From a checkpoint of a small mixture-of-experts model trained on Wikipedia.
Size: 8 layers, 8.08M parameters.
Experts: 16 experts in each of 7 layers, 64 SwiGLU neurons an expert, 1 pick a token, a softmax router, a shared expert of 128 neurons.
Training: a variant of Adam for the experts, 554M tokens.
Below are experts of layer 4 (counted from 0) of a mixture-of-experts language model. Rows are named router (the router's row for the expert), down (a neuron's output weights, with its number) and show model dimensions 0-127. Each number is 50 + 10 x the weight over its row's rms, rounded and kept within 0 to 99.
After each expert's rows: a language model's description of what the expert responds to. This comes from a sample of Wikipedia text that the model never trained on.

# expert 11
router:41 62 77 44 57 52 37 46 57 50 75 36 56 43 39 58 48 52 62 42 49 71 58 61 65 46 61 54 36 66 41 42 41 31 38 44 55 34 45 45 42 39 41 63 44 59 63 65 58 40 47 44 62 47 59 62 48 54 38 55 61 62 60 54 42 45 37 55 58 33 64 67 44 32 37 43 58 47 47 60 57 56 60 54 63 44 38 38 47 51 53 40 37 46 47 55 74 59 43 45 52 45 53 37 60 60 48 34 59 43 59 52 47 59 53 58 47 58 57 58 62 55 42 61 56 36 56 50
down0:65 42 30 35 40 49 54 59 40 64 51 67 43 45 58 41 50 56 67 55 41 45 46 60 48 22 46 51 56 70 36 40 52 28 55 48 34 42 52 50 52 48 49 55 45 54 44 35 34 35 53 40 63 54 59 54 49 37 58 68 47 41 40 50 43 35 57 45 50 61 53 71 52 53 44 45 39 56 40 44 73 47 41 58 45 56 58 48 57 51 47 55 64 61 52 53 72 66 49 39 41 55 67 43 48 58 41 64 47 40 63 50 47 43 46 73 32 52 41 63 37 56 40 47 56 48 52 52
down1:46 33 54 49 63 51 44 58 50 61 46 35 53 44 43 61 68 44 22 58 38 47 48 66 74 63 51 48 53 47 49 51 37 54 51 49 56 64 57 40 48 38 44 55 42 39 62 34 51 57 56 45 44 46 62 59 38 40 46 19 53 48 59 48 47 65 50 38 57 60 55 29 48 55 66 62 59 54 60 40 48 56 42 52 48 37 57 54 60 44 36 54 52 58 55 62 64 76 41 62 55 49 50 51 41 39 47 51 59 57 54 57 59 36 51 43 39 57 59 42 65 57 39 35 41 33 33 45
down2:40 60 60 34 48 49 36 50 57 59 38 56 36 36 62 51 33 50 32 67 65 46 36 35 44 54 38 60 46 53 64 36 49 54 54 46 30 57 60 56 43 32 55 47 20 53 55 52 47 54 62 59 38 59 63 56 43 45 52 40 68 51 59 72 45 65 56 38 52 56 69 54 45 42 66 50 49 55 54 50 63 52 57 50 61 45 48 53 53 46 61 50 45 32 61 64 31 57 62 49 49 46 53 33 36 63 45 47 55 49 44 47 58 48 45 69 49 63 35 42 33 47 58 48 42 40 56 54
down3:50 23 49 27 53 60 58 64 58 37 55 63 49 65 39 60 36 48 55 42 43 42 57 39 50 60 39 39 55 52 69 50 53 55 45 52 63 60 44 45 50 59 54 63 58 36 45 48 64 64 64 57 58 41 59 57 51 50 47 61 57 51 53 46 54 41 50 23 48 50 41 59 38 41 43 47 40 60 37 43 51 32 57 51 52 49 35 54 52 55 60 54 54 32 48 52 51 47 48 43 45 45 34 70 28 36 52 39 54 40 65 38 28 45 70 51 63 61 42 47 47 50 75 61 50 50 50 47
down4:39 42 52 52 52 43 74 58 43 33 41 54 54 50 46 47 55 34 38 43 71 64 67 45 31 52 53 69 43 59 69 47 43 33 48 49 48 42 37 36 53 44 51 70 60 49 46 42 54 51 54 59 34 57 55 65 54 31 43 62 57 35 50 58 50 53 59 57 55 61 60 51 53 38 47 47 38 48 30 51 47 67 29 54 48 48 61 49 55 58 40 58 48 35 34 54 64 52 39 51 49 47 40 37 52 53 69 46 57 35 52 57 41 70 70 40 45 56 46 50 59 46 47 51 60 42 32 44
down5:51 59 57 52 35 36 52 40 51 46 51 40 48 62 62 71 52 39 44 56 50 58 54 40 57 55 58 73 52 65 31 32 52 40 44 55 53 48 53 39 67 44 28 46 49 50 52 46 32 46 51 27 40 24 46 64 38 42 46 49 56 46 71 42 60 56 42 57 44 41 48 40 51 43 44 49 59 44 46 57 50 49 39 70 48 53 66 47 66 56 48 45 61 63 43 38 45 48 65 75 69 23 46 50 55 44 55 47 50 40 39 49 70 51 62 57 47 54 44 58 52 53 60 56 50 47 55 55
Description: Commas and clause punctuation

# expert 6
router:41 54 59 40 41 38 36 34 56 58 59 47 62 51 22 50 52 49 61 41 59 56 62 62 62 45 57 57 41 54 47 37 28 25 42 25 49 41 48 55 35 48 45 52 43 55 51 50 59 39 49 55 45 63 53 53 58 51 44 67 42 54 49 62 54 31 53 61 73 41 46 54 43 31 34 52 54 45 44 58 58 56 59 50 63 48 42 38 47 52 61 61 45 39 56 35 51 64 65 48 51 44 55 52 62 62 52 45 70 35 50 62 47 64 47 59 40 63 58 50 57 53 53 73 63 38 51 49
down0:51 38 50 51 49 71 54 29 66 54 51 55 52 55 38 59 44 49 60 48 36 42 57 59 64 48 44 59 38 49 57 60 43 60 53 48 52 47 43 42 45 51 67 54 61 53 67 59 65 66 46 52 52 33 43 36 35 58 60 53 37 40 54 60 39 52 53 35 38 48 53 46 58 49 38 42 51 51 36 61 58 53 54 68 46 45 57 37 55 46 37 58 45 61 47 70 56 39 53 59 47 43 45 62 46 63 54 55 67 41 56 37 31 56 48 26 37 34 73 64 33 31 45 52 38 43 42 62
down1:43 58 37 48 46 42 57 53 54 42 53 44 43 50 41 68 24 52 40 57 41 73 52 44 40 52 48 52 49 62 56 42 49 46 66 61 38 41 38 44 41 58 51 46 51 45 51 38 48 46 54 45 50 42 59 62 48 65 49 58 46 54 41 62 45 44 30 47 63 40 56 57 62 58 45 55 52 59 65 32 64 56 42 69 55 54 44 58 68 53 59 41 49 56 47 33 61 42 46 23 55 31 74 39 56 53 56 33 62 48 35 52 45 66 54 42 46 44 53 50 43 73 51 55 48 63 43 74
down2:37 38 61 53 53 33 55 41 62 51 37 58 66 55 57 52 42 49 64 61 44 53 41 47 53 56 52 49 57 40 42 37 53 53 54 47 57 58 49 56 47 52 62 57 54 60 55 58 45 39 59 52 64 45 42 50 64 56 54 41 38 38 58 52 35 56 60 62 48 53 61 58 45 36 46 49 55 37 59 36 39 64 63 64 36 27 41 45 60 63 39 42 65 30 56 38 63 79 51 43 45 27 55 59 49 60 60 48 33 49 60 64 41 53 50 45 55 58 56 33 29 56 47 39 45 49 28 59
down3:63 68 49 65 72 50 55 45 45 63 61 57 36 63 57 37 57 52 55 48 43 61 45 62 52 62 59 43 42 36 57 47 39 68 52 46 27 59 36 53 39 65 59 59 51 66 59 32 45 46 30 49 36 60 40 63 59 41 43 49 51 46 49 50 41 45 38 60 34 37 51 50 38 77 45 57 41 42 55 53 42 57 61 72 33 54 54 47 61 52 46 52 57 48 40 45 41 36 46 63 30 41 44 58 44 52 60 37 60 48 55 49 61 55 54 51 45 42 49 51 56 53 31 61 49 32 42 56
down4:37 58 45 52 39 47 34 64 54 58 42 44 43 45 48 64 50 35 57 51 38 57 56 47 37 59 40 61 54 55 44 44 47 57 55 59 51 38 72 49 44 58 37 42 35 56 56 66 44 44 44 60 60 58 54 39 50 34 57 68 48 53 55 37 48 24 54 56 44 63 33 58 47 36 50 45 47 53 36 51 49 60 50 67 41 48 47 36 51 41 47 71 45 56 76 37 68 45 50 51 56 56 66 67 37 39 38 56 43 45 49 33 70 61 41 44 63 43 51 56 46 54 52 49 49 76 40 55
down5:54 47 32 34 49 61 48 34 55 58 47 48 67 52 53 51 47 61 51 45 45 52 50 51 63 60 47 53 47 38 47 47 60 27 46 46 58 51 51 57 58 57 39 58 61 50 58 44 38 33 51 60 49 76 54 65 59 27 49 47 61 69 42 62 68 39 38 52 47 55 55 50 30 21 47 57 30 41 44 42 47 39 57 56 39 74 43 47 54 56 48 57 46 41 58 43 54 48 37 68 50 39 53 60 44 56 65 55 35 39 47 45 50 58 55 51 55 51 41 69 43 49 48 59 49 23 53 49
Description: Mid-word fragments

# expert 5
router:39 60 74 45 49 42 42 52 51 55 60 51 66 50 43 52 41 46 45 39 59 58 51 71 72 48 51 64 38 62 47 38 41 24 27 45 52 42 32 60 49 45 51 49 43 54 48 46 65 40 34 42 66 51 66 54 50 58 41 54 73 66 52 61 47 42 39 69 55 37 59 55 48 50 37 37 58 51 47 53 56 58 66 48 53 42 46 30 41 57 54 46 40 40 32 57 52 64 45 55 63 40 45 43 61 60 52 33 46 42 48 53 51 55 63 66 49 51 66 63 57 49 52 61 57 46 58 50
down0:37 49 62 38 30 56 29 55 60 34 55 41 49 59 39 47 36 60 54 65 71 51 55 40 61 51 48 65 53 50 62 46 45 41 57 53 53 64 45 68 61 33 63 35 55 43 65 58 55 60 59 52 45 57 48 55 50 47 41 48 37 60 46 45 61 60 59 48 64 51 41 39 43 46 49 45 49 53 48 55 42 44 26 73 37 38 35 55 44 44 54 55 64 55 51 44 42 63 55 37 32 46 49 51 35 38 50 35 64 64 35 40 56 48 55 56 59 74 40 46 53 49 52 54 64 47 53 31
down1:41 45 58 57 46 54 43 65 49 44 51 51 53 52 49 34 57 69 31 54 56 60 49 52 53 59 31 62 37 56 52 53 47 38 60 54 37 62 49 39 66 44 45 55 59 73 31 36 37 57 36 49 38 50 38 55 62 47 40 70 71 45 58 56 36 48 56 55 33 50 40 54 44 51 56 43 56 39 30 54 60 56 52 42 62 31 51 53 49 44 43 68 44 43 45 41 66 53 52 61 42 44 59 42 31 48 65 56 56 31 51 55 58 46 41 60 43 52 60 55 55 81 38 49 59 46 59 48
down2:54 52 53 49 38 61 45 47 42 49 63 79 55 50 50 46 52 48 77 54 42 51 52 62 67 49 46 18 52 39 56 49 52 64 47 54 53 58 52 51 65 27 52 41 49 47 39 48 53 67 42 60 47 65 54 58 49 66 58 43 37 42 60 51 74 58 41 59 49 45 39 53 32 56 46 60 58 51 55 54 45 49 47 60 47 36 44 39 50 46 52 59 61 70 40 33 17 37 45 59 51 58 58 41 34 59 55 46 49 43 42 49 50 42 35 52 54 44 62 51 54 45 53 30 39 53 46 51
down3:53 51 33 60 55 42 57 45 35 59 51 46 47 53 62 39 28 63 22 45 29 43 49 51 52 66 49 51 67 51 40 53 58 32 51 59 49 60 49 44 46 50 51 53 46 64 59 49 44 55 65 52 53 48 74 58 25 31 48 54 42 35 46 56 61 61 53 48 35 52 63 44 51 31 49 62 76 53 45 56 37 66 54 50 39 52 41 57 48 54 50 62 47 35 67 58 46 50 42 56 51 60 57 59 49 54 45 38 42 40 50 64 47 62 45 47 59 29 51 52 47 30 46 50 61 45 62 46
down4:57 48 41 49 73 49 57 46 44 59 48 49 35 56 46 53 45 56 49 45 66 36 46 42 59 41 49 39 55 48 37 63 32 58 60 44 38 55 62 64 22 56 39 50 49 53 55 55 50 51 48 55 57 55 44 47 46 33 60 60 55 73 47 35 49 49 44 54 20 58 53 48 43 46 60 54 42 57 62 45 60 39 53 48 50 54 44 58 61 30 38 53 58 44 41 41 57 55 65 44 61 57 36 59 48 51 63 53 41 39 44 66 21 47 51 61 44 40 57 68 57 75 70 54 41 49 50 53
down5:37 51 45 41 65 71 48 47 59 48 48 34 42 66 54 48 55 52 64 40 26 43 41 62 51 43 52 56 50 39 47 52 34 70 59 42 49 49 47 64 48 36 63 41 54 44 64 28 52 66 42 56 45 47 45 51 46 50 53 53 48 42 53 41 49 52 57 58 64 54 38 54 64 33 63 37 52 49 48 43 54 47 34 44 49 55 53 43 44 59 54 68 68 48 36 28 76 57 49 53 64 33 56 44 40 58 57 46 39 44 43 59 45 50 40 59 49 72 57 53 55 56 23 47 52 68 49 54
Description: Mid-name word pieces

# expert 1
router:50 52 76 49 37 49 40 52 70 50 64 30 63 32 40 48 38 48 56 37 65 60 64 54 58 47 55 60 31 68 44 33 53 38 42 45 46 46 48 52 55 51 40 66 47 49 54 56 62 41 50 50 54 48 61 68 54 59 54 53 56 58 55 56 45 48 46 62 59 39 66 54 44 29 20 44 61 37 38 53 57 66 56 62 58 34 46 51 49 50 50 45 46 41 50 49 57 53 36 40 41 43 57 65 57 62 35 52 56 48 46 62 37 59 54 61 43 59 53 57 43 66 40 54 58 28 50 43
down0:46 55 31 49 47 35 46 66 43 36 49 56 58 52 58 56 53 47 47 46 40 43 64 55 67 53 51 48 69 56 47 53 71 50 57 40 56 57 44 44 43 68 41 35 54 53 36 53 38 40 49 31 35 57 51 32 45 71 60 47 47 41 60 52 30 65 43 57 45 50 45 47 30 51 45 43 46 41 65 64 47 58 58 45 45 66 36 48 46 61 55 55 44 61 65 64 61 42 59 63 56 41 52 39 61 60 50 52 48 72 43 49 69 58 55 60 46 41 37 49 29 40 31 38 54 38 43 57
down1:46 64 35 46 42 48 60 43 46 42 28 50 76 58 55 41 53 54 45 38 55 28 62 64 43 63 67 42 63 55 62 51 38 28 62 41 47 58 53 49 21 54 42 40 69 49 45 53 51 54 54 70 53 44 46 55 66 46 51 41 52 60 40 60 44 53 57 44 54 40 56 67 41 47 58 43 28 37 61 61 53 55 68 53 44 44 34 43 55 40 35 48 38 45 51 55 60 51 48 46 41 46 58 55 39 44 50 53 53 53 54 48 34 44 61 65 41 48 63 52 38 46 43 58 64 36 49 60
down2:41 43 36 46 73 49 56 68 52 50 34 48 51 34 60 47 38 50 44 58 51 49 38 42 31 62 62 44 52 47 52 59 62 88 41 48 59 43 50 56 73 45 57 58 58 56 61 46 36 42 57 41 42 66 48 45 71 41 47 49 28 50 51 59 53 50 47 44 61 46 37 49 57 43 45 55 52 63 58 59 51 64 44 56 39 45 44 54 46 66 61 46 44 46 48 70 61 48 47 39 43 58 61 40 42 44 47 56 55 50 38 53 53 37 55 55 52 65 39 51 42 52 30 31 62 58 41 33
down3:55 54 76 50 43 45 52 38 45 61 34 36 53 46 45 62 63 57 63 66 53 44 53 68 59 42 55 61 47 40 38 53 47 64 54 58 36 49 35 46 48 33 66 57 61 39 46 48 48 52 35 66 44 53 32 63 51 51 50 56 47 55 45 48 50 63 38 59 48 41 63 49 47 54 65 47 34 58 43 49 28 57 29 42 41 59 43 38 48 42 64 66 49 56 55 56 68 57 34 49 59 45 60 54 52 45 48 30 56 50 36 65 53 77 39 45 42 49 59 54 53 51 45 27 58 51 42 53
down4:48 56 36 59 58 52 65 52 43 61 60 50 54 56 55 60 55 40 51 39 47 54 42 55 54 41 47 69 43 52 37 48 33 28 35 57 49 43 56 66 46 52 76 56 46 59 61 49 65 42 59 59 58 54 40 56 32 42 56 52 45 37 61 41 48 62 33 37 63 30 56 62 51 33 65 50 40 37 53 63 45 48 60 58 67 58 52 53 55 46 54 57 55 50 47 37 44 31 48 39 51 47 59 63 49 42 59 58 54 36 59 44 47 30 56 58 48 50 52 58 57 62 53 36 60 24 29 34
down5:37 39 52 43 61 47 42 53 59 59 49 44 37 53 35 38 54 42 60 52 55 55 61 53 71 45 37 56 57 54 46 25 60 54 54 62 48 49 56 58 67 48 56 71 48 55 43 32 44 49 56 44 59 57 44 66 53 43 57 38 55 75 58 60 51 51 49 28 47 36 64 41 48 50 53 47 52 61 48 43 32 43 25 44 43 61 58 44 32 54 66 57 42 59 47 42 47 57 69 27 46 59 47 50 63 49 54 64 52 53 45 53 33 45 54 47 59 59 54 35 55 46 30 54 37 57 34 52
Description: Prepositions and conjunctions

# expert 10
router:53 58 77 46 39 48 45 58 56 44 70 41 53 44 29 56 50 43 58 49 59 58 51 49 57 41 69 62 30 58 36 27 53 25 38 49 39 51 30 52 39 52 44 61 46 62 53 64 68 47 42 56 54 43 51 60 41 55 52 63 62 63 60 51 52 38 40 58 59 45 65 51 38 34 35 48 67 39 34 56 51 59 71 50 54 37 51 50 44 56 61 46 44 48 48 63 63 53 46 49 53 46 52 57 52 58 50 35 46 36 41 70 46 51 59 59 39 68 49 50 45 54 42 59 47 41 60 49
down0:49 60 56 58 71 42 53 61 66 40 57 47 55 41 41 67 64 37 43 34 41 43 40 45 59 45 58 53 38 55 32 53 63 30 42 57 43 54 43 46 46 67 53 40 46 51 61 39 56 52 52 52 61 60 67 47 67 40 47 54 48 53 59 38 61 42 49 43 57 43 51 52 54 32 43 55 63 37 72 56 54 49 60 56 67 44 56 46 47 57 44 43 35 32 53 45 26 53 46 63 53 54 53 60 67 24 32 63 56 39 43 45 39 36 48 38 33 43 53 63 53 59 50 46 61 52 58 56
down1:40 46 55 41 51 65 57 41 54 43 50 62 50 54 31 59 53 62 45 61 49 51 54 54 40 35 37 55 42 62 50 64 42 50 51 54 43 43 46 47 48 67 44 39 69 48 47 50 70 46 69 47 45 62 58 48 57 52 53 55 44 38 49 54 61 64 53 35 52 49 51 61 69 66 65 42 56 55 53 46 55 40 66 42 54 51 26 35 50 54 64 56 49 36 63 33 52 60 46 27 28 37 46 47 46 32 60 51 30 39 65 37 48 43 79 41 50 39 49 48 41 46 44 58 55 54 59 44
down2:45 48 57 35 60 56 58 48 46 52 37 49 58 57 53 58 61 50 62 48 69 54 32 49 60 46 44 58 48 46 47 41 71 25 47 49 41 64 61 47 43 44 70 41 67 39 59 37 28 59 50 44 53 64 46 45 51 61 58 52 77 56 45 35 57 53 40 46 45 41 38 23 55 53 55 40 59 51 45 29 50 55 56 46 66 67 50 34 44 37 50 51 48 37 61 41 56 47 48 49 69 55 61 56 50 40 53 54 35 52 58 36 51 64 61 29 52 60 54 34 57 50 50 52 44 55 38 47
down3:52 53 65 61 61 45 59 43 52 35 62 55 53 63 46 49 53 40 35 54 40 29 54 54 45 28 28 65 45 44 50 52 51 40 34 54 64 67 49 59 58 31 55 42 48 48 49 57 64 51 42 50 31 39 54 58 66 48 45 54 53 57 41 40 43 67 39 52 42 42 48 29 45 53 71 62 46 43 38 46 58 59 51 55 63 51 73 61 49 44 48 46 45 44 73 50 58 61 38 54 39 26 46 57 46 43 42 38 56 60 53 44 57 58 58 48 46 37 48 51 55 39 58 55 44 50 32 71
down4:45 39 21 69 33 53 49 51 32 60 54 66 38 54 37 60 44 55 43 61 52 63 37 35 43 54 48 61 54 46 62 44 42 45 70 63 60 52 59 49 51 65 58 33 33 56 56 46 36 49 60 54 52 64 32 36 54 49 41 49 47 56 46 48 49 50 52 56 46 66 42 57 51 58 46 49 54 67 52 62 52 39 58 43 43 53 41 64 58 64 23 61 50 67 41 30 56 67 49 48 42 51 44 47 51 61 55 63 48 32 45 47 48 44 56 51 47 54 44 56 40 31 57 50 49 66 33 46
down5:62 46 52 63 69 43 55 54 47 54 47 51 55 55 37 62 62 53 50 57 56 59 52 38 68 34 52 56 58 38 55 67 59 52 66 61 62 40 59 67 48 59 40 52 58 59 47 48 54 62 62 57 47 35 47 41 54 57 62 35 48 55 48 48 41 60 42 40 57 50 39 31 48 40 45 40 50 34 64 28 62 49 40 51 32 33 49 63 49 54 49 34 74 40 63 42 54 32 42 47 50 48 49 55 35 60 43 41 47 43 43 54 48 33 46 56 54 33 47 40 48 49 55 16 35 53 53 61
Description: Numbers in coordinates and tables

# expert 0
router:51 65 59 44 46 43 37 51 50 59 64 39 57 41 42 57 32 62 45 60 60 50 57 56 50 57 60 59 32 54 38 43 56 18 59 45 61 39 48 61 42 48 37 53 58 67 60 49 62 36 55 43 50 61 55 44 47 64 39 47 68 68 55 51 49 61 35 60 43 40 45 69 51 30 50 46 45 41 50 58 48 72 70 60 60 47 55 32 50 62 59 33 41 53 41 55 56 57 38 42 51 47 53 53 59 51 53 24 56 43 51 59 38 62 54 51 35 61 61 46 57 46 36 52 55 39 56 46
down0:47 59 52 56 57 39 47 49 69 42 45 52 54 47 56 53 53 52 30 43 61 72 50 39 49 57 45 56 68 41 43 31 25 58 54 47 52 66 39 61 45 47 52 51 52 42 38 39 46 45 51 46 46 47 53 62 52 59 55 37 60 73 58 32 60 47 30 59 39 49 54 49 56 61 53 43 31 43 66 36 70 57 54 65 44 53 55 45 51 50 59 44 41 38 54 49 42 68 36 46 61 42 54 42 47 55 39 44 55 48 56 69 51 32 48 48 63 69 41 48 44 73 61 38 46 42 29 44
down1:48 40 46 67 46 54 60 46 65 52 41 44 61 60 48 53 58 46 56 34 38 64 39 48 46 48 58 40 56 44 53 42 47 51 58 36 47 57 39 69 49 49 45 73 61 54 55 73 46 42 61 56 48 62 53 48 40 55 29 48 51 71 69 46 39 65 58 58 43 53 61 55 60 44 53 54 49 47 71 65 39 27 42 49 57 47 35 42 49 50 52 40 37 44 40 38 42 62 50 28 51 38 34 41 52 48 58 45 43 42 47 68 42 59 44 37 30 41 49 61 33 64 47 47 57 62 62 57
down2:56 56 41 37 49 49 55 57 45 62 57 51 49 45 47 42 55 43 44 42 56 44 56 33 51 46 47 54 47 64 55 41 58 37 54 45 59 64 67 59 53 42 40 46 53 58 66 45 48 49 53 34 41 40 61 77 56 39 60 43 43 71 54 32 42 62 50 56 46 59 57 49 58 38 58 39 58 56 58 53 45 56 43 48 74 46 53 33 39 58 47 48 36 46 40 62 59 57 48 46 44 65 43 52 74 65 52 54 55 52 57 53 49 62 58 63 49 36 42 34 42 31 49 17 26 41 38 52
down3:39 45 30 58 52 64 56 59 57 42 56 41 51 57 48 52 44 46 52 62 55 51 47 50 53 55 58 71 50 45 57 39 53 58 68 44 38 22 50 58 62 48 29 61 61 57 43 35 48 55 46 43 56 44 44 50 43 74 50 49 41 52 52 56 51 44 48 43 52 56 51 57 44 46 39 45 46 47 69 45 23 55 53 63 58 56 61 37 52 65 42 49 68 60 46 54 50 27 48 51 70 56 32 47 51 43 55 45 50 48 83 41 44 49 49 54 52 44 60 65 42 32 49 50 39 41 56 27
down4:35 48 45 45 49 53 50 49 45 32 44 64 43 60 32 56 54 47 41 54 59 40 57 41 61 60 63 53 43 50 50 48 52 71 69 54 42 52 59 45 31 56 39 76 56 51 51 58 44 58 27 34 53 53 53 29 36 58 53 53 60 55 65 55 49 47 44 40 63 53 45 61 45 40 46 48 43 36 62 45 60 46 59 40 43 48 38 52 51 54 58 53 80 60 35 59 66 45 49 49 43 43 61 37 50 54 64 46 38 55 53 34 39 71 37 47 29 58 59 52 68 33 49 44 61 43 55 56
down5:52 55 58 16 48 54 63 63 37 69 61 57 61 70 35 68 44 48 47 66 68 41 31 40 57 45 54 51 46 54 56 45 27 54 51 46 67 37 45 50 56 58 51 45 45 46 48 51 52 40 44 55 56 56 55 53 57 44 41 56 60 58 48 46 34 63 58 46 60 59 42 46 16 35 40 54 47 39 44 40 42 59 50 42 64 59 37 55 51 55 64 49 62 53 43 37 42 55 53 56 45 62 39 36 54 55 36 58 37 46 47 62 31 59 48 54 61 43 57 52 51 65 52 60 56 48 43 58
Description: Taxonomy and table punctuation

# expert 9
router:50 63 63 45 42 50 45 38 56 47 68 41 49 41 34 58 27 49 47 35 46 59 51 62 55 38 56 59 29 60 41 33 45 22 49 44 43 40 52 58 51 35 49 56 35 59 53 51 59 42 47 50 61 47 42 70 42 71 43 53 58 61 72 54 52 43 41 49 64 52 60 58 38 31 30 51 53 54 47 53 52 51 73 58 70 47 45 40 41 56 56 39 48 47 42 44 66 57 53 55 63 55 65 53 58 65 54 36 54 46 42 66 37 50 58 55 54 54 65 57 60 55 42 55 48 38 57 51
down0:39 52 54 52 75 59 46 52 38 49 51 72 46 59 51 47 52 67 58 53 32 52 30 41 52 46 47 51 43 57 71 49 39 42 57 63 65 63 25 54 40 44 56 56 44 39 44 49 36 59 54 51 54 59 38 47 66 52 55 39 46 56 48 47 59 27 48 43 64 44 53 53 47 28 47 42 44 54 31 35 59 63 57 62 66 55 64 53 32 32 45 51 58 64 44 53 53 55 50 44 59 61 44 27 58 46 48 39 40 56 52 44 42 47 58 43 69 43 58 40 56 47 54 62 36 52 66 58
down1:62 47 59 56 59 53 53 50 70 41 59 41 62 44 38 55 64 64 49 46 45 42 73 48 43 51 49 61 44 77 55 49 62 46 35 47 47 43 38 54 62 65 38 28 53 40 56 48 31 60 44 46 55 55 59 55 64 49 58 56 53 56 53 57 49 50 56 61 51 45 53 40 46 59 39 47 57 51 47 47 78 63 46 42 61 37 34 39 51 38 59 44 47 58 47 47 41 29 53 42 30 66 41 66 48 33 42 44 34 51 41 50 46 58 44 28 58 33 48 50 63 51 52 57 36 69 56 53
down2:48 59 49 66 47 42 73 53 31 44 47 59 57 48 50 60 56 44 29 47 44 53 41 62 56 43 56 57 49 51 51 54 59 49 64 41 57 43 59 47 56 24 45 48 47 57 37 50 52 41 54 54 44 48 38 59 52 54 36 72 43 39 55 60 30 48 63 58 35 46 60 53 58 57 43 56 48 57 44 47 56 45 52 49 45 45 45 81 48 61 45 37 50 52 69 36 68 57 39 71 66 36 48 45 48 39 36 54 32 28 45 63 52 43 48 60 40 47 53 46 66 52 45 39 47 34 39 65
down3:44 40 58 53 64 39 73 49 32 29 56 50 55 50 62 67 44 49 76 48 40 48 36 33 39 47 35 56 54 48 50 47 58 48 46 43 46 66 54 46 52 54 56 42 50 45 28 38 77 62 62 56 56 40 49 41 53 66 51 45 58 39 68 46 49 57 53 45 43 49 39 33 43 49 31 58 49 51 36 50 48 33 46 53 58 55 49 39 45 47 52 44 47 26 58 43 73 58 50 53 60 65 59 51 47 48 56 56 43 61 44 50 58 47 53 26 59 51 53 67 45 49 48 55 61 61 65 57
down4:39 67 38 47 70 48 48 57 60 32 50 32 37 57 55 52 55 51 58 52 57 54 44 42 44 51 50 52 65 62 51 55 48 41 53 40 51 52 64 49 49 49 57 58 61 45 36 63 45 41 50 49 49 38 60 42 48 62 58 70 43 48 51 39 43 52 46 56 54 39 45 36 27 50 42 38 38 45 51 50 21 69 28 66 38 56 57 46 59 51 67 50 39 51 49 54 73 43 44 58 31 70 40 45 52 68 45 51 47 40 59 58 75 48 48 24 47 55 53 51 45 39 47 49 50 54 54 57
down5:52 57 55 46 52 47 50 43 55 57 56 51 50 65 54 38 52 48 28 58 50 41 53 55 54 53 57 57 62 52 48 60 44 57 41 61 53 62 42 69 63 42 70 48 58 58 52 63 53 45 45 36 59 51 53 47 24 32 39 50 51 29 40 46 53 61 45 45 36 42 48 48 53 61 25 37 64 64 57 48 40 36 45 44 53 57 56 49 66 47 51 41 48 47 53 39 50 62 65 37 68 41 55 29 62 50 38 54 66 37 51 65 42 46 39 61 58 47 46 48 45 46 36 63 24 25 56 53
Description: Years and decimals